Weights of a small mixture-of-experts language model, trained from scratch on English Wikipedia: 8 picks a token.
Below are experts of layer 3 (counted from 0) of a mixture-of-experts language model. Rows are named router (the router's row for the expert), gate (a neuron's input weights, with its number), up (a neuron's input weights, with its number), down (a neuron's output weights, with its number) and show model dimensions 0-95. Each number is 128 + 32 x the weight over its row's rms, rounded and kept within 0 to 255. Numbers have three digits each.
After each expert's rows: "comes after" lists some tokens at least twice as common just before its tokens as in all text. This comes from a sample of Wikipedia text that the model never trained on. Tokens count by the router's weight.

# expert 21
router:132103181093165113091081120158144118170106126153134125141099177125129122098099140196054070119083180092145120097141141145115188101114108139101080161116126108135073154075161053129115075174138141147159154127164099125093148125157091110130121120049170131103166115145085084110148162088104148169
gate0:077171124165128064122143211098076141094150070197098161177136100184077112084155156090131043085169142116156084126104149098124152123086106113137156113206125136111131143141123107156138133118107105134158050133116127116119140167148100120187139131156136147104104123109096133133147075107152109132
up0:102147126172092068141086137119112147103091138143145162155129164151124143128122114148106155129088140102138132125151067149139127162097106129114131141199156145139136069113121114166159156143160083124110108151145125109036156145071052108188170092126079197114118170087167107133080080118124052096
down0:077152152165079135148189158077092149077111149132134130130096163161138177088146114109056100103073114111133137150153175117133114161103080104107160063162100151189145168131107158108102148144142128107130097105117101137104133137141073142150119098113137101081088130095082126143041058120068154146
gate1:125178122169158105106132114121196134097081089144144091132124086153121169136118109105105121138135140110154135176111111175134093142113183150161091094127158108155134182140088102163154108127107079081145142079113106096112177064107078118049106104132165101119188096139159072080074121058108153095
up1:149100175119170132120169149136111207136089124118103069124164087166132121172122109129122156157096112084116211127175133108106053130146134102175090167158158125134189112178123154198175119089113145071107137126102113146095072125136117066068140103096141103137157175147087114134116116155108144123
down1:126140144158207220118135057129133116136123118147158081124123114077077128114152160088077125078167081193117084084096154142080155133075136150178150143093108105204143184114107139154148149099149152110129143139159173154067142114100122108179103149104111097114164124108130093104122156111139147126
gate2:166090125099140158088115157179077069153161180140091138118148181112121115094145133134124105146102141125077088160113118138141193151031110121126086112159088089073100185131161137081093135096072104091160146089133181139157128120154112157130089123106134076086137117140138129104119131126176198167
up2:121119045155119137084089128193109135088117143169162172119119098157155165133098185120141139100138135140113144129110128085161110134183169143126125106140150153112137123153170211139138143121147128096168138125087097146075110098175120140111110112134049109073117150161031128154095156090212133135
down2:164075150083150114177167144162185141154193138080067099164182077097122151127157092126114163116120063076163095130136101110167114095096093146143105131193135144146171093172186090194112105083160123139104128164163143126185122165111165116158141157134139100165089112126115102120107122162121144140
gate3:136086138073137089108109112144152149094122132175023080167094105068119085167115122133084165104122099141072040120107112099094120209158116068127128135166135179104161143096112182089119116113136127093128130100154144133135173199174126135092113123113098120124144119086135130128109117104099146101
up3:107120091138106157108133098135116124102124144162238124072118145129164158114093130160242104086197146078179077143192138127153105109151114074120140110155089131165107155087131128168136108130159110119136117130125144150118106069113081195134113111095157113135105100180106138102144136099114100096
down3:117068134137173105091103107098096085113100163101136161122146149130113073111138102178151112129139119103124108173185118191177139155129134093123089154167161175144080089120136199138135163151130121134119125121086141187109153087057131145130164102100155156133104152188238129117133163097107140083
gate4:132089138127147160109076165130172075149134088113167102103141209164223081118148046140141126109124149112097114090106138137080121113111106126148133095177125156113116141078166021130098119154149099118145123122155052130094114109138152145149138128134169123110126154120091100129096122181153162173
up4:125118072114105147129109141168080072135124147114129094112118161139086198150131140154120128177042153166092183164099102158128065105136071159112116127140134155159115092169138159203088130140086070074176120145121171134048124100137073146129106150134119099110131085119130090145137094094147139133
down4:088155074082139119127159113096177144169157043098115124108122116111084134119143162109128135198167098103094122120150168158091132165151076051148140153096079140122124164140163148097137095118132133133116120148140134159104146116109109182117173112142119156130168094138144167203092166126195204073
comes after: ", ", ". ", "that ", "he ", "was ", "to "

# expert 105
router:146088160137054149160154162106113108151146156080149123119069146163149089070151129138169118083183089178106123089116079121129081129092112095127154200184108152079095124114088176106162110145086079095149181147102149144119141097094130117107111165176138162146149133148123095131145160101116165201
gate0:052135135129130100137097122090137100142094118140128169177155158123210114128161136189147167113098109206158156122098122074175144121133086134142124150121166208152079121129071144091115102120084103169118159138141130203159131144114091170161155085138132106068133124094162098114128107168149149182
up0:091069096141115137111134152129197134104132143156108153139164128163109189102095099116222128141112138129142157109147085081129156148149139127069139118079083133125099165117129132158121160201082128076048103067124134136129121156116118142090147198133181156127108173077118166170124117141079157114
down0:129168089106189107099155108110154144099122107122157159194134124155071138121159123081188112107121090123165149158106097123143124116116102154088072091163077155150154121129132131111118177187066131099109054115155112108124120182185129074101161112173138177133127138081161126144127125139052171071
gate1:116190176139153169057170112185134127139151144136163170120131158138107086118148090084148067060133145124164192082074140128148112120099148146096087129110087110124127066166117133111128095160141103059170200104160138143117163099123126209106113141140144161109108177155131094136155128139169118146
up1:161082178076113138118109142102073084119129084151092151119153101111108133173096092099168145134137138078171086114108111114125160119098113079135139107187099162085158097178118126131127154097180115138139154109128177123183124063122120248116162096105141179155138116127162134106186110103133156172
down1:087086168128162099138178079185096149135105073089117113156090113111107113117105135065185082130144103076106126100065145096101181145072154173147122132095110132097117086129111170172185101183165136072146143131177146156098115103143184105151119127128146135149107137139167122126112154109144048092
gate2:160126141150110166087156159172191093112143158099116135171082136128147079104114127207105108124180124151159142112120035157145139157162122100115082146134167102115182121124135148152116134141083073141143189107107119062109121134154074129118140167116162112090189093125188147140148171103191134095
up2:133154142173147152130156154106144123106103132103105137189093095103110161128149103152158150096126088091126110160170029099150134127182155087122109114218121117087116169130178197174113098087134120147137136138119145094144117136103157188068166107196139131064175120158112145123166166111150147103
down2:141114105162062193144148152064172123203065104079163175187113137106156136141112138111081144163128130149091121102169072148121132134161151102100130109099168087147178161122124195196127142157117131157127103130186141126108163099152112181118092134125181140089125096146109132166104108093168148151
gate3:088092082124102134141109116140090099146145093128115128106143115165145198104113153131116112121091137124050202102158156150133158081075077161096089084097130203131120125081110149143108115111116163142204158101172042101083142138197099123147136136087142087107117128079158120142111112152122155111
up3:127102096153138156098148142145182124110184131136151191115136162094113131122115129149138166142083131150044230128143135075154118104172150140035128114143169165100111169160156068085117109129155098127142090145184116115161182114181088120141110172084166119139097119095152155149128117107097142118
down3:104157130158157120198186137097116061154097079129153150105090099116137144127091138226136102092163118138146103149204142150093059133125090126128113123149144116148115099116144109126160141170075128105106118099159075120124085108119172183168105071124163109137125058163141075128125139102073112141
gate4:162164123216147123124150117104192133141114133106147162142166119115130189067140098145089096079135089083130141111134058161136097122102096140102133133119149165111160139070107161134114157182150093110140124115129085142146071101031124104124145142104119143117144159206121065113131177153097168161
up4:134100187155109089078103156130178147131119174068101102185159127136133146091129160165127119140120117099134086125183146104103121110099165174103077111152136114144218101098111142086138128168086080075080133108121130128076141109124118130072113143181158148197081138125077101093128096129195109126
down4:162120109158124118125118153150177070172103204093157144136127138091186097102071185100135123164171134149173155115150124191124102061118120100081162082153121191183168159079091129118142124150168176172142108114152120065109135134112174121131163136137120141114103133173110068135110096139164159107
comes after: "- ", "| ", ": ", ", ", ". ", "of "

# expert 124
router:139076146123156159111177112159126147101121174157132145129114125113114185197134127090158176071159146122161150120072092189116131158118159167169152174120101101120087148078141143111171170091132163113169082090099135148186129108109170119071091185113184151105116110137094194078116132145124107169
gate0:127138137178082098133107119190144140110189172167139179150134114035183137172110121152172109091118163113073141095120106084103108111131107185109105087183194165129123116126176149097168096129098114103177139115131141195141126181149183130101116156143122110147147134090123182122081130124138103167
up0:110113166098205123136108154101174103170185109121107134150144127182124081135068175118114160136092154124121154151180129185160176163120102110120172116128157109158135146192143059080109096093147142155089138103084138075160110081102109138065193126098092131165140124073140159098142137106164141115
down0:131097139085142120143093117156153163185184119142133145149071137139091099129139191139144088075088174146100133140146125175137089165083127174110126145180158086147113151149158117164100111104092181098163129099147142133097127053116081105090152086128113191122157118126143152112149115025066117153
gate1:080124138139087133103151140138116165157162129086139115129134150183211130098148111110095096105102177138084126135183130123144152148120091104168088157155142144052098085102115103110133135094084048128111127157112128227113075132127189095152087152105127072149089187160123123129115141185142127128
up1:135103123101097093095090144156173153097104118169096128094092128081159113139140121114226138113113130162150082130081107151172158149121154117103101114152132125123127139153097099064040124065080140146128193152178163132172124170140120120095147173129117022116125101108127123118122088168102109115
down1:156080108072088091093125107145140144105091176174119115106125170131108107105157114096096200074123113133129138135137078129107127167173133153155104100160104153065116172180098127128161143147084141158106146148119131179179133168146131134130117148098165128226142084132160104106131092148115023153
gate2:178100107120135181106149187143155113152174185119137160108115104116118156164172135127168152151124130125089072150107138125129105173093153191158065124114127112141145126152096160068125152131147177177127158088110049117154122105129127199165096098181107141120145060137129052175103151142110159161
up2:125084156125132115074152134139105109079181188116092147117167088152083120170146098144128108113124184130093122129029133137083119119094142159103151158094162070104178107154185110074165120107114106171116132131207180166102157131119131118179148118160151152132137098086100067144120118152183134129
down2:106117151186157171134138129075121137122127172143088133099064112149175153080114167156167186121113096094160166135153101189123157120194113149165144095149103108104101155061146132155111155212181116128139130170066122101193115155143162111071087143146097129132093118143142113128061133112107137148
gate3:181123158121083162163165137161141119131209181151128112107163147156145131093093120148116080128083094081170093133073118119120109134152108107140107106094131090094102133121158077147129126166107127109125161137162087133174128065103198146165163144110096143090121134153154099153152184131225174069
up3:102175108131135176103112135104066195114137127105156120142126117129072087151131090083092198097192094093108164130132132124125060107074124159074158140110147128121171117161168143169144098133140186115183132164089169145166106102133119184150128145139106213086093149158123107132142134143097094169
down3:112117185225130084112086109096103183117112140104101089125122146106137037123117097122174079074116145110114201115134137124153104078063106136110101161116185099157174120204121093169106155141106115137177137176090158128145101104151081114154151135142144119126106130142128091112158170129090130141
gate4:090146082155130119178171157073115127102110145100134137159102133103151070150131146150112130166120170112138190144152152080185178116155144157111125129163123162162070206091128144110119150102078173108123072109144139124146134168159123124146099044146173166142139107134051147116184121194133154150
up4:041131113074118113217175108084145024105062109096087151107095137145106147180155126109099153138157137119120175146104171142143145150139130111154108066163096138131123179113122089111090097120138171078119162120097179150129107153104104136136147132144133144089173183149116133180116155123152124100
down4:122160129077126146161195180147179159106128168105094180121090106131118118115136144085081187060109096112204147126128182082105098176197158138178120115123141099163134138101123136149137095096156189055161107160124156155120117144117095088092140162134144153136099137110145155177095138109109095168
comes after: "\n", "|", ")", " ", ".", ";"

# expert 22
router:122114131078103151113159183149110107177106124119152122111107164089122100117161121107140144154140143111139158126155094153132175139171149123118157201114136199040147147129133163161144137135101082066185123161114156136164182203116138083177091164169132172104095136108159115152189183082126158143
gate0:156137141062197136141167091134171144065129141149154144126154118147099160109163181122055135103134063115141154145100162145129142131116108137062137162115156195164112109102175113124126072119133139099098116121072134066161145147171130124186118183132109116153165117180171179166166179121151123153
up0:139102129086114154100106092120071144141136169126148096179072130183149134109065128098083125161144168136136138149186089162037102194102155161084129136083195153121096132114126125116159121111172055143112095140106098142139137153057118130131141098132066136107145146169147143095109159078161123104
down0:133156156115164141085136158131116107095112141126179090148182117101068121211162112106137150111093144138124151119107105102143124132129107113138190138075241074119143120124162142108175143125147102081096158085065163144131111131172168137142120162175139092172135177148141147156052124155091138158
gate1:081076147197130125177146142136087132084136093085138131156096154081122157147102168160112206134151156123093165131112129104108152089148101104163082144172127128123083100160180115148140097081067160105125095057168121118104139210111130136136100106108130102114126119101150129172047085087098113123
up1:153104136082086141105159181121087136118124098121105102145104178131079153126129142099097057126101138078186137112146084115136114192173103122147142073155165095063174050082141107166151126128143162102193112199078113123141131087162154115102140145133087169106139149080113111154119162164131139157
down1:149131116127079103098115133098105105115133125119085151114131151186193102126135129100149121136147137189156121110144099086118151214148162116169182091120135104102152146128188146054120150137114157085151167192098167088147068136085100168112123159143114136164167169157072127147143047137132073159
gate2:111143099155106120096120085145084115080152130114151109141108139126085135146209158188115066110093090162116152105153160121186124150136104090116134154103111137129164116049096138091126027101121155109124128174118125117208145120088050155090130154090114171162097146086117118127158139102137136085
up2:129106118083074099047120154143108163141121103134123151146100097175139105103131177082156110155102100133130106087134118114152044150123108086099108079187101100120149128134058169071058084155112098175126095137147129144126090127100142120118203140148104184190088140080137135118111153158106121108
down2:116125116116084174105100098131120163150118116103133089109138154148096103121148142109110136168091066217122094100116107202161136133083138085137106137117106153187119146029088167075114079123057137094125107108089093137168107164129114130134117190093129134146109115079129142093098170141077153091
gate3:136103064128116138129142101193135124122066185165124173105131131092172063155085151199127092157113173161156127107100170150151113169135177135139135104133184121133154164168162126178087079126173114145165147210128149151189162152139136154106092149116091169108116111111116112108120115149081076145
up3:119150086152138127144139121123055135146081184105150115113127144120220126106167127090133210148163117165128055152097138120138185109123099116148159097115107055136184123157159128175118111135088146123186122101151081126120165136048117085142135139155100139117135101081178147125091127109131125194
down3:122114084085121211183103098184100136132093183156151198121136137168155129181105115137173192132128169148164116142123162187137119137125191091115204130084105177130125153145163103168093145117153091127179101129163097130172127141121151140210102128108121092117148124119104095147110136170116113104
gate4:145170086123160092082087139093114057147152102141174157122140103162130099107089124143086094175122125092144181098114084186166109150125147101153128136101101138091180095151185126130133169155089146127158139218141094167169120145104133075165179119118090114113148127128096102199081152100103082115
up4:125175082130138157174138096129117159153124104092101119139133113191122121056149103065093116116136136101125194129171097129170123111132149058089147108156131143100148135143123101150181089111160145094151175097103128092205114038105150065147150099051154126139140170138114102176113121110139104158
down4:125145103178122177126143112092122081205134192138100167126129053177113082073132164166105136098108110065104157112086141132119107137207153092132124149164106149114145091100127201123133128101140091146165114135142113130185132144120169082145146114143156143189047156141101106147159139157126143164
comes after: "- ", "| ", ": ", ", ", ". ", "of "

# expert 49
router:181157160101050137089158105122124200127162136127105186186186120111147129166127063100181160090135112134166180114083175087121154165150134097136163109146173077133130125073146167094130128093097122101153088135157112149141089147116118109110078101136101099156162148108076168135110079155087128154
gate0:109074094200060114087105098089101085198171142138129145111103143144102093148124145140126177089108102126140127096129099170110140151115151160182110155100097108151128108114116090078125145157161119084170105153167108219089147139099124126122122135176103090135047155102169130085170166082138134154
up0:116144154164164176110085183116137150121171145122091127139147164056099083074163160144143119090098085128153152099118091168163134141089149057137112207092103146094092123115132090100133148097166081125114142185150105113186164095124145107137176193156176170154108130106059106153125148119139133131
down0:159122106125096132108085134101165108143150157132164192088097110087137037081146144108141130145087113114107131099136122147165128136100120130129155143188122134160129078094120139113122128126169104133209171096126152124127160130066079086185128096156110089128175137133123091248154126121071132162
gate1:107185167105152140138091102131112067133148120110115127129154147077012133130158128145134094178160061156137063125153137089121143108112132093155162118090180105137146139102129120156185160099139129081176185105189064117130098116076099082173160131186128120100138152107135106098128108115129143137
up1:176174143137075192153161098140119203146076104175087134184191129142112096136140122081161077104128144109160145163155143153155140132075115097113164093079138140089155081118114127123129108153094149079072128053134165087123159114123159093177126091126171089130118119117114093155145098114154075101
down1:108090093092110151120124138182117161083077150161103153051108189189154115145097129119125105121188138114126179114131160178108104137208109096141158106081084123149134126124102073082089066183127155143138149183115119213156136132157140102146133124116091142129118101161165087130074120120138105136
gate2:127149158152116141088108149112108140117163123114084129135092168139133112107151093100087125147148105144131088084106173073168110093112209112146168137099061156074155114131083192111120148141122092138147169118131058102074117095038129106169132170077113132112156182169109152160136158075140171121
up2:149118109119068138201135178093097124131132138066077100095133168087153089164081188155154138132109119068110096143128149131111091100126110107102166139131069153087123147085119162120079106120153082096061169117162085132127144122131120110118129117144144049181110057139145120122055120132133172146
down2:069177106153101132164121098139136162125127104148131105100090119119213119123080103123139119084133102101082074142079130117217102135172143092062052109132099106131126115139149130113114118164151133152092170123138102134122124148168235118132140127157060152176125079170138135156162119107138123097
gate3:073117093125139117146201159124115114075133128120168127161126158124142054144075113110081124170122145158099093106122139173168137162129125088106174139157135136121175120161132086107165106131150100190111096112096138134161091033064115101095066123112092166165130118122190192105128121145078132141
up3:113157144146108128088179165080039140148136157098110076130160101136186135202118144129182145134215071115113149144106131117141151109074167088168083115085178120145148113163120160100110182165090162112116135128114084120162115171120104110154113100170123121122092169122106189104081138122158138121
down3:143118122039104084123125098171146119146137114131060144114136228123149132097131115076109134111108126157133121103148120169125126124118147150151144132154125134150158193126105050156118163176151151167198126151134190171113100149121161112126142126088197165182173078137136050133129150137135121165
gate4:147113144147149082118135174130119123094108156153150158122157180134110182063127075087098110180117135095088109131148120106071128153165121157101093130129117086208069118166122123115191180115136134103176162068193130125124112112185178162107125127138114117198118115197147162116119106155093122096
up4:126131140149128105099125077135110110103161058153116102102169135120155102113151166118075113101131189115162126130093157167167051126103169085136112103123147110158128175166110095117113188056149115086156045102105108133109140159108206135118133166133125195136142119163163051132122142100125164162
down4:130147146131182148102102087143148119157132137164157127083095191108120108113189093190190121060151101150114116144136124219113083061083141116123139121102158158090119128105178177158141168137076146050130153166099073110148095100116113151135115119162081119114101123107082105113113117088123158113
comes after: "=", "\n\n", "\n", ")", ") ", "Born"

# expert 37
router:158141143141069039110086107100129170090070124113128111134104168138123127097098148186176093167135163146071144110118118156122123081170145068127097129095151105105126142130086061102133112141073141124178088074146114140130153154140081086117136130074149128142211131191137139100088127106097134168
gate0:100194083127059099116125083116084131140119056073097088122116158126129121155118102103122175129116209119194178074155108099113177114123182125131138109072175126119119094140179131169136086124098109136166192133116137137087160100131167103083147125106078125130113138088144186105096135139141138094
up0:111128088133066127160099073122093155167077151158172078183192099112113127212108108135086109097160111105114117161157061124178120141079189142164119155102093099147160168112147126100081152150070133105159150117160096196139080173141175107086123153108130123112121114137121092109118120130119097149
down0:168100091112135135232180082144105148139149140141124073157155104180132107135060120123120101113162110066133109099123168106130116096110127109095087135091114104109086155170136124045132134181101116152115073103061098125113117109120142144129205123096181134092090142095094108120113105181162131140
gate1:114141146086143095095111064116133134106078122145077087120137104086131102086217146160150139157133074148171122093174136179137132096061152128115120162118158139166147131113108173129110138157116125123112089105148036170119174082159094090181146146193114145078078126112152132103151117111165128082
up1:125152170138100140142065126172106143085106144178132158158116107120126138157098053109129093102071179108105145052088151143133066095154147081149146141186053138136105095147133196152150081146127146164121103179135161120121157138126168188097119111068137136129150096089089088099136094100127118154
down1:085109121163128079120153191131120095129098138175155098185158103134124076199122154143126178151134170120147147172162146158112136130015054119117136159148155122099137086098122191147127128164083057120089108145092110064177131112099135108144149157116115128084133106130160114159109111139108160145
gate2:137079125088136145113101104113126123149088120132077125112115137138115093147154100112186166113173075108096084107149102094197171122133144131059083150117133109088104087097048132143095156134097129093069174114157106131035133153124085114159096135141157107150121108153128164181173130119043140128
up2:109121175103160102155161127122134109142144076176117141148143128154132146185139109000129128071193099135176141149155132154148163094086133106144164110061128109189084162114111094139116113132132088121086122181128175127112161166156127097169100131143086109109110166138203151094123114154111130134
down2:128077165168119125102201219118154158098063126109051166077123119171121147104126120130170125156115132143149126082106170120154103141141110068119075141120117132138160109098142155143129080170130186144132142105105142158121117150114188109087125107113119134069134176133075147156166182142151074076
gate3:127096102122072144128134127113112070136187181082111125134166131101132111197036127147113154152175096177150113049138138160128151101114099132197130111136134156169108122160112115090136174074100049114155154157146134109138111134119106133148132061076137159087103082082128156176115142126136099151
up3:189132122175114139123131162087138155098105119167149146117146138094142093124058174143112105131124071094164120170103174162137096180166130065122119133059095102128145203133165134123094101148163110063130129105106103080116113158088117090165137188090085073119117129111121187102115142159121164070
down3:113106107137134190192169181098092117140194140108153160154141114149159107096157127158100091113104103114085160128114066097144132150142118136126129202096110148148134082108185132068129109172160123162102145087160119193150101138163149147107106085160086160150094107096134175132063135176124153055
gate4:078182150116185098156117140095109124108158142123161115109146127104155099064113070138034074107173155142107119124112110096098185119139111172083114101140137140133087136091105077171127148132169131178112091079115170100148109037054111150099144137108115111147135153135116174095113148139145176110
up4:097116117156147122143092138150105125108079110108126168111186159148104171132089094178201149056077125139136110171189167104144080143118091120153071203203148117143184138131148186138089136162130116136080135116099142174159097159163106137153143090123140115160118144160102140138076174141110091153
down4:138119145155166107173175118132168140077140131108142154139100157129157163118107116135107089062100108071112110163118123030168135091135157104162121131177124160173145107104205133139143052068113159129111144175114083147109088156171173162154128122109156107127073105126120158157134145140176108056
comes after: ", ", "It ", ". ", "which ", "it ", "he "

# expert 78
router:156070146163108154173144119086100094136126064098097052094171106096103196115142121133079149153152162138087080170146077173109120106097129161147150175084142094148114109102167133123148135120070083150109104080125139110131174099086148150147155136158080168114157101083098163084156096134185138107
gate0:122131170108134150125069078152124142142158129146067079107106173152159057110119144124110129142126148106059152092117133205183166097088112184142123131133146188121166152137193101202148105142133148083182112139125137146127107112154147135110202133141112121130097099107088119129105212131109157091
up0:092128110145162181106087091157099178138130180083095088130106104143095111122118166106140128164143119164136121132084192201155194119125121141153105094153170182087155167146108124215183130164133138131072090106092089139158078132133169171141169093156131144113118080133104092147100144138081103129
down0:103083141094183153131165106134140130138112145161148134113224169066137093122094175144071137113154174118094102155162108143113148128147074143154092136054185106150180134102101100141140135135111093038131106105115172124132130126087147092082121170136148113067105096171100137118118156175097104163
gate1:117113115128100151118136137125083145129099108182128097082104149139201098134118133120111168089111090138166085147076114057149110190174157114169146123110108152102124165138133109143130088134131115178135155121152119172159122157164108123039103140037062123186150155187099111124080117114156116182
up1:138153150157040157131109132127111146108179116096153165201125163139069119161069157130105057132084102135101124178089154139189147151141141110188181134153085113122129187075161093112129097114139086140181147175153078123130147113082125144116089128130155092114148125046133116159129127133141111148
down1:132131164166151156145096089121090149146150161149173213149139158142121142079087122115118113139143125132129095099103122152145130141128121046096109109125099110155115106101145102141150140119134093063157199116200137165151124140142099172149078080090097087071159175052140154120079142150194173149
gate2:113125140189164125148176083119146181104133086158118141106174178172134145172129144156171144110152167076108140132111083071114125176154140129161119146160156150163152094140092111151179048135190135128137068112104143151129128139140098132165146140080172057155173179128114122144120138130138205182
up2:115147077131123144169122120140133078050159142187165115095154148140076103179135151129133120137113124107140179105148120096102206109098090119187129147126144179123092091126118110169202116076088143067146132094151154125066118085123134111140155088067198110115092148149130128181134096090140114124
down2:133118120143157117144131055150119114138121086129076126103123149122050153138123089113153162162119115163124140124158101094123161121137164052121144121107109162111108142116139128154119187082131161150172145113129134093104137091122123123171083150193201155115216090149101189075093040153157119094
gate3:146126126130148073123115078139152110116120164124171188136092083099100165114153102099090176129137129100128092056141081160123100140142083142066146131060029087123134179128175069180085154122144124150138131126122092092142135123136109190119110127124137124144118122094204092133111172078152131101
up3:051162154117143129121117146177180077135110164105092155212052160097115165061145081114095114134058137131141090152093151141104139147151142133135157107167109118143122183136097092111114142140158146159097122155196115149176075110143084116172116131159123128145149125124157165130111202079100114131
down3:095054109117130088089163189138115124168096187144099137134152140151175188131130093142173112194098143144156143165110120095110174194165121109098174160165158151158166102187110164150125115119174132118135133133156101176163143113134108057140140130146178172156146101111108185188099137155089117135
gate4:077100072095162084180147134116097201154126169083128165145173158144156139123106059119131101090107131104118107084122065116175118113074155186096162092140129172082088069131133087159180125122122141182122112135125125133137139164129126109152188118138192136164115155134092121118122148129186166081
up4:101150094173169110151160103094109121144112173147166109150127189160117118128113131172169098108151166172165114132155090020156171118080153162097109103142109119153126092099083165137143161156193174157122143175124130169157141142118113066130150089130136096159082148161096121187078165156171111127
down4:076082116134144168205170101137113116118118117130100106112183151128076121089135080083087162137091131114124119177182113072160091113097115121125165121082106091184139105150082105161156144138132086190101091106122122190117107122125104121139177152123092122149158147087044169108085098137161130181
comes after: "| ", ".", ",", "–", "(", "201"

# expert 42
router:149105171060163143062115100135110199127155156060095189194170075118146102135149124113132158142082093133159100137115075147180090120138192140123142183088104131158041165139101138153082151125110162148139168133134175144183106130145131144082089124129137130142140124123120130163156121108174106129
gate0:137132163124155189075125117150168129077138110158154125172155113080158204056119078138140118105173116112183137156135131065168130123125157158111155128169152132156144092123086111174121115082093132111129100143144154128131154157104196144133063072089132100114090151149108145156128114229103094136
up0:075126180111107060127095095108188127165142134134103157160089131102131098117149193136131124172152071138093119098144195142076160130114119121126131141192090134113102111149097117111168139192193103091117097157092148173112112133131095143167091173155141167081120100073127146118137203106075119157
down0:141124197121127124149047078131181087119112118144156104163148104154089124098167097115122139113139074153136109115186062115119120085098098128044170136195160087151091111142125160132123138147123190119083156098119105137149123147108139120177109124117149066051122133121096153131142143112089133205
gate1:135130091079100117108100066092130121088107108212135144082157089116174072154123120122164122095126103105184125139185103083172065146139139142097113185168063137134108127118114163210148121137119168107157138061106100164093130183124116108093172149096146124149166136148135099132174158100118115112
up1:121106072196118132134120157108107058109092121079111153211049167148093083128127171134135140147129159094096159149112167170128118149114137067135113074124110099123090140151108131154175127113111074117125108139146123109166121127064078164147127086090097125146132109065048095088104101110128118110
down1:126060063137131095112119125131162057168119072109151030109140124131199106179094138118153131103117160118062160100098131150158104109124128142155119130132070124142139124173167112186105136082125089171114132129082087135134139177116180145119094122157118129137107099099179067092129125129141129196
gate2:091140125151188103111127129175152092159150129130135108153130141191056116173168073088067164163102157152071110182178136085090104150165133115148189143091109127215101178106166158151103139120169080125111123137108104127138116106105151128182139143136141140124136108167164086131157112118097064096
up2:152150118104117084175119176124131095115127124164114122123142173114117160123174188156181124114132157126082144139178194171134179200109101095125149195129060175085136136082122046138160138109107125110123120137170149140184107185114121164092129165089126147161122178075120143134090110171103147123
down2:119094088173140123132148091166076085092111153120135110115137141131132139109142070163084170124138072131148079172148177127125126143115126137121088124104131166121114060109090160100134110179098119129143126122126026101136158045080136124102128075133127160074098130144139154139183109163135082039
gate3:167148120163146142054080111160117135142125171142145165114135133134086160123161137144091132169123185112131140174100188098146169160163125121124126103153155178115167180166141122103179117158064119202134081148112174108152108104079123130104075114137136143094099112054168089169144055136116118171
up3:105096062131098092127090155142109085111158211148124121133176092160167093124111138175128135132136141118100152068147132117089078092176099134135093189150130137151119142119167123158140154109210082054111121173113161127156161130086177160156102127139114093083148143179095093081140183144094128121
down3:153139213114134116115168067121149147119111089118071103106103135099149172167129181181176108088109138197082158130149140115120122113126146119110147144128112183101106180084104108124099186088102156098120091135130131085119140121173147151073158156146095162190222138116160171131169108140114130099
gate4:138148177066071121171147128111151148075100087133130193172074075169202096114143140034088120141120130102140136101134110082177108101079150139105153159129131127167143147135131190105078109147120143139139160162074100135157109109122138101138140151161154177139121094151179164106119128068141151163
up4:173126178171069134184191153154125059101173143181140146141133118111105134077113201111098148093156145126192146156111116090152127139125128135164113087145144119149168082066139143157160044116123136155121138086095159146143127116079147091082114091116129120130158113154169053108146116183128139127
down4:113102146166156047123084153100095132148123166170104184159127165068145129113102139111077117159129097066140110045151102154160157120113096137146123135175173076161146057137088170136146098093170191106115137085115117115104115123099079132115133107141148178110142118097099111135182079112176104114
comes after: "\n", ")", "==", "|", "===", "1"